Experts of a small language model: 61.5M parameters.
Below are experts of layer 3 (counted from 0) of a mixture-of-experts language model. Rows are named router (the router's row for the expert), gate (a neuron's input weights, with its number), up (a neuron's input weights, with its number) and show model dimensions 256-319. Each number is 128 + 32 x the weight over its row's rms, rounded and kept within 0 to 255. Numbers have three digits each.
Before each expert's rows: "mostly gets" lists some tokens that are sent to it at least half of the time. This comes from a sample of Wikipedia text that the model never trained on.

# expert 60
mostly gets: ":", "=", ");", ";", "|", " between"
router:099111134175118198192186106104118144124156192127162127095086107133147089118119121191151163093143113147128170109121113198146128086153154100107104136160093093079105116166179114116099122128139162
gate0:202144160193147108155117145124085159149087132126076099160130110102157091173120135152145159149179085144142139089110143078175135127071120132106120083117132186168135155101161087141177145155107156
up0:193162091147185122142110094094119148125129143111099098172090104119157062177080092128112152110159085125135136110158121050130101107102157072134118139091095123139178130093182099097121113195109179
gate1:136153124167150157095064140130149123112064098170101168133128126123112150134183141123100131095136082130143076159110070213172138100073121116124128058073152148076181130137127085175146120090114096
up1:130132142147143163111008095123137141107092085139133128145130121140128140125196081155157188125138114126158103153098094186174126146143107075169138096117146162044178132179079100125132105070115104
gate2:135098117193102155091150148113102116131126118082127164131125129106116166135183210113132166171155101121094180146143139151104130141119118124101116125124098088066150103122124116117132197134160098
up2:130134166148091157182157115103108061101188168142103175147121125171131153137141205169145117191173103109119126171126075152097163052109115163150125158128114112064117123158139120096095159161165148

# expert 54
mostly gets: "1", "0", "2", "9", " Species", "3"
router:120107126159139116093175121136154157157090124069150152136115106141164176075056152178150092091121137102133164203130148183154133125151154124090112150175111144106118094156150114132097153156098066
gate0:131095111124188144125155153056129131189113079147132155146141161128124135135168093171160175132112129097152089068150115158171114108165143128093112113159162134131156095104117185124125046138120162
up0:115132117141130124182114115160103124164142128144106118194141112136144171194071155096157066128183185201174129137128186177104076155091072085123121099043140120114085140156110119172096152157045123
gate1:176118158120105136153145157123105200130107098126095135126196083171149131078093164178121096084142142184149126104101073119105105147161123127120119099166101137150138177152114166168097110127149102
up1:151119123098092128138133112143143095187171119126112176128043091095109121117189122123148139167090142127100127141150135142110141098170160099130147179074161085108126085116127146094134102144107156
gate2:110155117058165139127107117133095134177148130074106112128146102130087181158106102115068100084167124076139077137144127151128093099172199055120111105123146074057170111119161068201088151156116142
up2:128111155177112082158139118135164141101092133170152131122130154113133116097163126107140154140112147187129177084115097127122156140093073207113171153101099214176114166140088189037142139103135121

# expert 33
mostly gets: "9", "6", "8", "7", "4", "3"
router:113156151143150085140135102142141154189103080108151107162091099128111155141075104188162135133129153125159153194071127128119117173090136100124077174107151085122103090149155119135148130103110103
gate0:187148170129194145150146044175137114170106123110158093202139082112107094154136093109109104144143124166131152105136132087139126128103077137126189082155109077126128157099113100171181108138135056
up0:160146121114117093157145112171125107142126117160131067194100124151121023107134112132096146185134103161164121165122122077120145123121072138097140158139113126125159098103144112186182131109165029
gate1:098138094096165133115125210106144144122171090137110174128164147068173108173111161133128160161127130100127039152163102077134101193108145108154119140088127072072137142179082133162147117098152100
up1:124094147163133161202113099097118113116165155111131128114185113143093150121163146115141131115108150141099192062109145164118173120120142153108115142131126163167090139093183155073038132131048237
gate2:035167096093072117130134128112081143130076097080126148136128168142161124193113091116190197158146138150158145146161095089116077105140118141119127135107145141092119096119092196142169152105104022
up2:140098144153152137153123111156168130068104159167136152101170131116134168104132175122083074082097104102088114100113129140117203132138147141139139112137141130122093198167166084125067153133149216

# expert 56
mostly gets: " |", "|", "===", " =", "=", "″"
router:093180172161139167169163125117179148129073159087167117147110108093178105112098082166129166096087167111125117180114138117129139149179131133077112174085136168174102149148128112068124173117117067
gate0:104192181150177147120163109170144126104152134121101152173142092128131090136155110078042133169067106137156071124068145121097066132105195069150176101191037153117157088145159139112168137090150098
up0:181104122143175106187145140099100157138093144161115141159174141092119123075016117144111120063178053132150152121116115127154138168107076142114145076076158129129143121173112123093073110161144209
gate1:147120181128113147131136182173164131075092146136122146085068123175124151190109090102105064141102167141154128117139143123083158112175076156041216118088137092180101165123130164165143096112154105
up1:194101077111096124154181096134095147162106146124109198114074094161108187095180049082086153173112113133134137104079068141165158104089170080141116165110125151078119174155113129070123120119156114
gate2:134178143125101090129134154113100130159114106105099095110062155079070177158122101138149062166147133152134117119191122117085077143181127187156094104141222122108117142141108110094132152171156140
up2:150133136113126120115162145117164162142141153069121122085057150143126121130137121118165106107117155150130138086151159110107073137189182173154066076141214151075171130152158146157152143128180112

# expert 36
mostly gets: " which", " $", " there", "?", " million", " Party"
router:128156172168154121166163109183158158147096159171162108097099083181100188111118104170148140113107144098133138131104106152150086149130122106100093153180107178159087101152158085079096152096110139
gate0:113133082068089076170104163065095099114176119117094113152153115112173148129166117111130111129144166162134141122198130136081169122125150170107158093112130119182162179080113162149105156159118118
up0:097100136147159099137177129147156118149075068119118165094066151129184137129130153155115128150179099131169156125085111080118109167160118107110070156073098203088104126102112151107156213165115107
gate1:136104140154094115118105138144109102068093099123091092146184156068098126131159111106091115116150127158118072148146123081118111121120090126142180113149150146140167179131113158140145116211130152
up1:098156134149151144189127116147102091120069144182121142097136125098146157074161134155061118133073138144130121149107114102133150073086167126137149079139191188067168188093143171151174078149146133
gate2:129121126082179148109151099092155093111152139110121168160142123137135136139100132182126109145184175148098109182158167150117151135118170121138139109118159130118184159064093152146137120122152091
up2:084130085127115138101103172165124151108113139183129120156118130086134132103149110109151111137133123110137137095155176182179084156080134130117184165142090135156126114159075156110111125121154173

# expert 4
mostly gets: "a", " early", " form", " Y", " Az", " A"
router:135149157145159094162147112136160152161119150118167075117108095183128161113125095181136137118102148120121155160102107172140084150102111096097090139174114173177097103155166111066097131087083127
gate0:098101110164133091132120160110119035154070075076053118110123157174177131087084161107091139172187132180162104157111125094043133104100160133161168093102177152112153191119127117156174155156142133
up0:179156131113168106113162086137098150064179102160125104112091098129083103132135136175113168145158138116108173139100148096074130174091144148141150123090097118162137176096194185134091102137152085
gate1:113180141105094151150122115131161122089134129180058099162169183111151121125116111131108103141136178137178080173141154021116116137119197138146113140150146145132160104100099124172118117116137140
up1:150008168119196131070144153123152141144112152128150125083125151101165137126137146144138168155143106145064099093146129189134110063150091092111120108122142158194138124103180106075154103150124133
gate2:110183141111074112113111129085095118120220054101078168228120148132123125125181135128147151153144131165141107157149111134100123108127090135110133109070139177118156154107056133107195108104180074
up2:127118078159114129125154139153103124122070126134123181093137167138196092154058133093028148202169081110133119122093150185146114094054085114148135128127051141109105137160129129154111121128156120